{"num_hidden_layers": 11, "hidden_size": 128, "n_experts": 64, "experts_per_token": 4, "d_expert": 64, "d_shared_expert": 64, "hidden_act": "gelu", "moe_layers": [0, 1, 2, 3, 4, 5, 6, 7, 8, 9, 10], "router_score": "sigmoid", "normalize_top_k": true, "routed_scale": 1.0, "balance_loss": 0.000261, "balance_bias": true, "n_groups": 4, "groups_per_token": 2, "init_std_router": 0.013, "lr_router": 0.000772, "num_attention_heads": 4, "num_key_value_heads": 1, "head_dim": 64, "vocab_size": 16991, "norm": "layernorm", "norm_place": "pre", "norm_eps": 1e-06, "positions": "rope", "rope_theta": 9820.0, "rope_fraction": 1.0, "qk_norm": false, "attn_scale": 0.125, "tie_word_embeddings": false, "parallel_block": true, "init": "normal", "init_std_qkv": 0.0398, "init_std_o": 0.0, "init_std_up": 0.0398, "init_std_down": 0.0, "optimizer": "soap_variant", "learning_rate": 0.00532, "beta1": 0.95, "beta2": 0.95, "weight_decay": 0.0, "lr_head": 0.0119, "max_grad_norm": 1.0, "warmup_steps": 200, "schedule": "wsd", "decay_fraction": 1.0, "decay_shape": "linear", "final_lr_fraction": 0.05, "batch_tokens": 65536, "max_seq_len": 1024, "doc_mask": false, "train_tokens": 366000000, "max_steps": 5585, "dataset": "wikipedia_en"}
Below are experts of layer 2 (counted from 0) of a mixture-of-experts language model. Rows are named router (the router's row for the expert), up (a neuron's input weights, with its number) and show model dimensions 0-127. Each number is 128 + 32 x the weight over its row's rms, rounded and kept within 0 to 255.
After each expert's rows: a language model's description of what the expert responds to. This comes from a sample of Wikipedia text that the model never trained on.

# expert 7
router [108 122 112 114  85  82 154 127  94 157 123 160 110 133 123  97 128 123 146 186 142  92 119  76 152 124 147 129 123  94  68 190 120 132 116 108 130 173 130 135 171  83 160 129 123 131 151 123 149 143 173 134 109 142 207 135 152 152 107 159 125  67  94 141 121 112 138 143 149 142  87 105  87 133 148 128 103 199  92 168 167  87  54 157 120 143 169 136 126 184 142 151 148 119 108  95 102 129  94  72  93 140 161 120 100 138  82 106 110 118 162 178  79 134 240 112  75  60 168 100 147 164 119  86 110  81 134 152]
up0 [ 76 133 125 206 139 139 161 118 136 154 118  74 119 123 145 153 110  79 162 183  94 109 124 119  85 115 130 147 128 141 137 106 123 108 108 136 135 167 145 104 128 141 115 115 152 136 149 112 164 125 130 145 144 109 195  91 164  86 199 109  99 138 135 133 106  82 160 142 171 132 141 137 119 199 115  86 104 114 128 119 129  71 100 169 130 153 169 110 110 135 111 177  93 145 157  86  62 100 102 114 104 131 125 180 122 158 121  61 136 147 159 143  52  35 137 123 148 151 238 177 122 150  83  77 136 106 125 117]
up1 [168  76 135 102 145 125 160 110 107 142  98 144 136 102 175 142 108 113 112 153 185 141 129 147 138 110 134 117 120 135 104 110  99  89 108 121 145  62 158  69 104 132 197  56 116  97 137 141  98 131 134 103 104 171 163 139 159 141  70 148 116 149  62 156  76 155 142  89 149  99  52 149 112  64 124  87 115 143 194 130 156 111 135 104 149 184  99 148 139 141  98 149  89 119  98 163 143 146 139 136  97 131 159  81 111 122  89 122 140  88  87 192 151 141  64 201  78 120 142 137  89  82 166 103 187 137 163 134]
It responds to: Verb forms, particles. Past participles and verb endings (-ed, -ated, -ized) and particles like over, up, out, usually after was, to or and, e.g. released, made, used.

# expert 5
router [112 111 141 119  61 128 129 181 136 142  81 119 169 154 152 131 101 110 140 135 115 142 123 111 132 128 153  65 161 141 119 136  87 115 117  69 163 174 122 124 184  70 132 109 112 161 100 151 105 154 149 100 138 120 124  69 128 144 102 155 177  62 114 119 127  77 127 193 161 143 120 146  53 157 110 143 107 130  95 118 135 134 128 144  79  97 182  92  69 122  68 126 114 129 169  99 174 151 203  81 144 178 130 138 119 168  84  26 176 141 139 131 132 137 119  65 174 168 157 116 133 146 110 102 114 152 151 117]
up0 [120  95  80 121  63 139 102 162 111 173 119  42 100  89  75 116 163 172 150 133 153 169 143 125 118 117 157  82  71 102  94 173 118 148 106 124 130 100 160 120 112 124 142 173 149 144 128 130 147 151 117 123 110 173 116 155 175 129 105  56 152  98  74  92 142 165 140 132 120 119  64  80 131 164 106 119 171  62 165 106 119 100  60 167  79  74 155 110 122 155 104 133 104 120 135 173 160 143 164 185 150 160 105 152  92 148 128  58  95 114 117 106 136 161 123 144 122 189 119 133 124 149  93 156 155 152 178  87]
up1 [ 91 167 164 117  79  84 130 124 199 177 137 144 105 136 135 162  92 148 130 149 153 105 159 125 123 103 154 100 150 139  94 231  96  95 137  99 172 169 119  89 104 162 179 139  81 122  93 166  63 101 131 106 168 134 122 100 136 119 154 122 139 141 151 135 147 150 108 128 107 121 203 118 125 185 167 192 120 135  82 140 135 108 198 148 112 168 136  91  93  63 113 112 138 106 154 130  96 105 122 124 165 152  72  84 150 121 207 114 171 121 119 132 114 155 120 112 177  71 134 124  68 143 100 116 107 128  83 131]
It responds to: Line breaks and headings. Line breaks ending lines, paragraphs and table rows, plus heading markers like == and = around article and section titles.

# expert 59
router [109  86 100  78 112 124 127 161 116 164 126 131 135 145  75 131 103 108 116 137 117  96 132  29 148 145 168 169 160 122 145 103 105 129 132 133  85  65 116 146 112  41 149  82  87 159  68 187 141 102 156 181 185  87 149 151 132 164 133 123 133 143 102 102  62  70 158 119 144 137 115 106 116 170 145 129 105 135 102 128 164 156 129 133 104 150 202  90 119 187 137 133  59 104 138 142 140 150 166 130 139 145 136 111 102 150  62 125 158 142 168  96  71 139 179 134  85 147 141  74 162 150  89 115 154  97 134 156]
up0 [ 79 117 155 136 157 111 197  87 195 102  91 131 113 137 147 152 127 173 120 140 145 162 132 133 121 156 172 164  94 125 125  31 121 152  46 151 135 152 111 145 153  87 174 101 113 121 142 141 167 133 113 148 125  64 102  77 129 102 132 118 104 132 136 147 128 121 156 125 178 157 162 105 121 154  93 138 156 165  45 114 106  59 169 125  91 131 138 139 104 109 152 163  86  79 108  73 142 168  98 141 165 131  79 108 139 145 133 171  96  67  59 191  86 114 114 133 114 115 112 118 162 148  98 114 171 133 108 160]
up1 [126 102 144 150  98 112 121 167  55  71 102 131  90  95  90 144 109  64 137  91 135  67 121 109 133 100  99 158 122 129 173 108 130  90 138 134 153 173  77 108 124 106 109  64  89 127 151 127  97 133 127 161 138 114  67  93 196 132  70 118 149  71 106 135 119 162 155 132 156 104 106 141 120 129 138 142 174 164 100 178 172 121 178 161 169 153 120 225 104 111 165 156 187 128  88 107 128 145 145 129 149 152 147 168 161 127  95 144 169  67 193 111 110 147 162 128 140 135 180  92 116 121  67 144 126 129 167 131]
It responds to: Non-Latin script pieces. Byte pieces of Bengali, Thai, Devanagari and Arabic script, plus mid-word fragments of foreign names and en dashes in score tables.

# expert 57
router [ 32  61 116 124 159 105 103 182 102 110 128  87 143 110 170 133 131  99 150 158 152  91 159 120 106 122 143 106 166  92 129 164 124 112 133 132 108  80 110 105 175 104 112  83 178  89  37 182 146 117 132 114 135  99 136 138 193 184 104  61 169 151 120 182 135 115 150  72 116 179 109 104 117 112 168 142 144 140 137 118 118 137 101 152 141 128 128  66 120 127 181  99 157 105 152  52 154 107 132 138  98 120 157  98 123 149 154 101 119 180 173 118 139 178 127 107 118 180 137 105 127 170 161 125 169 127  86  80]
up0 [112 107 100  86 118 130 109 131 120 100 125 134 146 120  99 134 148  68 202 181 120 192 145 213  73  59 152  97 129 133 133 119 171 113  23 130 137 100 163  83  90 140  90 125  64 160 117 127 207 143  98 161 187 107 111 131 130 122 119 135 125 132 141  69 131 162 158 125 123 136  50 152 103 125  92 183 101 141 159 158 163 154 114 109 121 135 101 134 128 129 139 202 180 135 121 116 158 138 160  94 105 147 126  95 126 168 154 100 125 160  99 155 109  60  94 122 125 131 129 163 135 151 118 161 141 129 140  92]
up1 [142 174  98 156 143 144 104 120 153 154 152  92  95 115  88  83 119 134 156  79 112 147 133 145 111 127 137 165 156 122 116 142 131 149 106 134 144 151 137 129 145 108 136 164 160 104 140 152  76  82 124  92  51  89 165 162 136  86 102 147 207 138 195  83 154  97 122  70 137 127 112 117 101 119 135 157 171 125  84  96 164 140 156 148 138 102  97  83 170 106 139  67 168  57 102 137  71 136 112  31 126 135 121  98  80 102 136 128 171 133 158 146 119 124 131  60 179 160 192 155 161 183 132 120 111 158 149  83]
It responds to: Hyphens and periods. Hyphens joining compounds, periods ending sentences or abbreviations, and list dashes at line starts, such as follow-up, Pac-12, exile.

# expert 39
router [155 133  85 102  98  97 104 159  99 178  93 145 117 149 156 102 103 123 165 159 170 105 157  60 139 115 113  54 108 119 130 176 161 176  91 132 108 143 131 135 134 131 160 108 161 132 147 168  52 195 146 122 163 111 179 176 160 147  85 157 119  83  86  80 151 109 173 131 150 164 149  78 164 135 133 124 121 187 103 149 134  64  70 132 131 131 131 110 110 146  60 114 170 134 105 110  99 140 120 102 108 149 147 109  89 151 119  95 156 115 139 166 129 161 209  94  74  64  73 132 154 131 155 107 137 118 115  94]
up0 [164 177 166 116 148 183 132  86 108 145  60  70 163 104 196  81 119 202 159 154 101 162 112 150 103 165  87  83 158  88 123 117  68 109  76 141  73 131 151 100 158 133 154 125 145 125 136 149 151 175 135 119 165 132 196 155 144 115 161 143 119 136  86 125 147 194 115 170 125 120 147 140 101 118  84 142 152 142 116 176 156  79  31 104  80 124 122  70 163 156 169  88 134 120 115 162 113 187 104 106 110  78 148  94 148 161 107 127 139 157 134 153 131 117 107 121 127 111 154 100 178 133 128 132 115 107 108 105]
up1 [114 114 142 127 141 110 115 149 115 118 156 106 134  94 166 120 103  82 161 111 136  70 173 134 102  79 111  79 122  95 124 145 176 140 145  83 100 155 124 105  73  90 171 162 169 115 100 109 106 111 149  96 153 164 149 116 128 113  95  91 122 140 129  95 170  53  81 151 115 103 173 119 168 138 207 143 174 159 137 160 178 115 130  79 113  79 180 154 147  74  70 118 119 170 164 128 130 171 164 179 159 172 103 142 148 155 109  70 120 135 137 107 117 147  56 118  95 190 111 182  83 148 168 100 114 170 106 138]
It responds to: Main verbs after subjects. Verbs and auxiliaries following a sentence subject in prose, such as was, had, went, featured, were described.

# expert 38
router [135 131 110  58  69  91  92  65 112 100 117 145 127 131 132 146 100  99 147 164 124 101  97  97 131 123 127  40 131 114 137 174  74  99 112  81 125 145 147 146 124 127 147 155 135 106 146 139 184 140 154 148 183 143 115 128  86 150 187 112 200 109  95 132 114 139 133 183 157 191 127 127  35 134 167 103 123 118 126 206 152  93 146 154 107 158 124 111  97 133 151 144  90 146  82 107 143 138 162  12 117 155 153 129 118 131 114  76 138 159 169 152 108  98 131 107 136  62 105 120 155 124 157 116 147 130 130 107]
up0 [110 155 192 148 119 172 137  98 112 131  69 143 129 111  94 186 170 105 146 119 104 109 101  99  99 122 131  60  98  94 121 181  92  72  73 122  77  89  95 166 182 101 158 133 149 113 108 182 136 132 102 116 124 167 157  81 170 167 169 114 155 146 107 114 147 218 167 206  72 146 157 121 101 133 146 124 140 148 148 165 161 105 110 129  82 124 118 154 126  81  97 185 124 136  95 140 123 138 134 165 110 172 148 139 181 124  82  95 157 165 153  94 156 192 107 134 139 115 104 145 104 128 115 133 180 127 102 168]
up1 [ 58 140 102 113 125 199  32 138 121 141 132 148 139 100 160 135 109 138 133 194 118 133  87 141 100  52 138 122 152 100  95 114 157 175 125 164 110 123 137  85 114 101 120 129 111  71 174 170 151 151 151 150 166 125  62 121 175 160 109 129 132 158 116 111 151 126 110 142 138 154 126 187 100 137 163 179 135 203 136 157 180 142  84 153 176 167 112 105 140 111 168 145 168 175 155 104 145 104 123 151  54  85 185 136 152  97 107 112 135 101 140 114 113 120 120 128 110 136 180 116 131 109  79 145 148 182  61 123]
It responds to: Naming and listing words. Commas in place names and dates such as Barnes, London, plus as in known as, and verbs like called, became, won, including.

# expert 12
router [154 128 150 111 142 135 153 113  98 178 111 170 118 153  92 114 114 130 129 131 131 124 144  97 111 172 122  61 199 131  93 122 113 108  27  77 156  91  90  95 160  73 141 149 129 112  75 145 124 173  99 171 139  53 106 111  52 137 158  92 121 135 125 116  69  69 166  88 180 150 147 138  90 130 189 137 104 206 124 160 165 136  99 138  83 150 124 116  91 139 145 135 125  84 106 129 111 142 182 125 131 135 127 122 128 143 118 142 155 131 113 186  83 174 179 102 121  76 169 120 131 175 113 103 137 141 104 143]
up0 [175 184  82 152 122 124  94 174 106 111 114 114 105 138 115 164  67 131  71 144 181 157 135 120 129 142  62 155 194  75 155 108 100 121  84 169  81 148 109 129 152 114 124 123 119  78 111 120 100 125 159 154  90 139  65 160 102 104 163 162 153 173 147 132 138 131  86 158 170 146  70 107 113 136 139 165 111 161  96 116 124 184 121 122 137 157 118 175  85  83 158  55 183 120  97 155 111 130 118 107 130 153 136 141 185 143  96  93 146 110 108  71 115 126 103 160  86 125  65 121  85 155 166 111 182  85 119  82]
up1 [112 170 134  89 199 137 120  64 103 168 114 123 163 159  71 139 154 119 127 152 113 127 142 140 131 127 149 103 205  91  94  91 117  95 119 100 145  84 158 201 157 104  97 144 114 127  70  88 119 110 139 138  80 133  87 155  98 133 182 135 145  79 122 212  99 135 112 122 165 174 162 148 124  74 215 109 145 130  49  95 127 180  99 119 124 175 123 146 125 122 125 127 143 114  76 142 113 131 189  60 111  98 107  86 113 142 183 110 148 134 151 132 145 123 108 120 191 105 127 150 153 107 103 130 102 148 131 146]
It responds to: Years and table cells. Four-digit years in dates, especially 1990s and 2010s-2020s, plus blank cells, pipes and quote marks in wiki tables.

# expert 17
router [174 103  63 131 150 109  68 138  97 187  67 121 152 181 140 105  95 100 120 134 153 126 141 119 133 180 136  87 114 124 158 183 120 116 141 129  94 138 109 142 110  58 170 139 125 187 110 150 112 183  97 163 167  95 157 132 168 138  60 130 156  68 107  95 121 111 165 146 138 185 118  58 130 155 139 100 124 146  69 137 114 108 128 170 160 151 146 137  91 130  78 100 135 110 164 146 128 119  90 100  99 132 144 110  98 151 118 113 186 171 166 206 141 154 134 120 132  51 108 131 174 120  72 112  97 136 128  82]
up0 [146 147  93 128  62 154  96 102 115  84 151 138  79 137  88 146  91  73 113 108 134 205  99 140 140 180 133 129 156 178 132 156 128 121 173 147 178 149 100  97 128  56  98 101 130 163 132 106  76 164 159  72 182 106 176 151 165 143 118 195 154 108  98 151 116 111 118 114 154 132 151 107 101 143 122 150 154  83 120 113 153 112 161 146 160 158 104 159  60  72  74 136 133 128 176 113 105 134 100  90 133  96 139  59 119 170 133 131 176 143 143  90 132 123 132 116  91 123 191  81  87 104  99 145  92 182  87 141]
up1 [156 130  54 104 197 138 162  68  82 143  99 177  99 101 120 160 144 128 115 174 149 127 151  78 172  47 126 109 112 176 138 170 176 152 152 143 167 116 134 137 189  80  89 103 135 108 140 111 181 142 127 150 144 148 181 165 147 119  74 103 116 135 110 154  99 150 141 112  84 133 103 141 157 115 167 148  99 151  84 138 115 153 154 148 133 133 134 190 101 142 154 122 140 151 126 170 152  85 164 111  38 130  98  99 127 206 109 105 112 143  73 157 106  53 150 157 146 130 159 108 132 142 114 119 100 134 176 152]
It responds to: Auxiliaries and copulas. Forms of be and have and also or not right after a subject, such as is, was, were, has, had.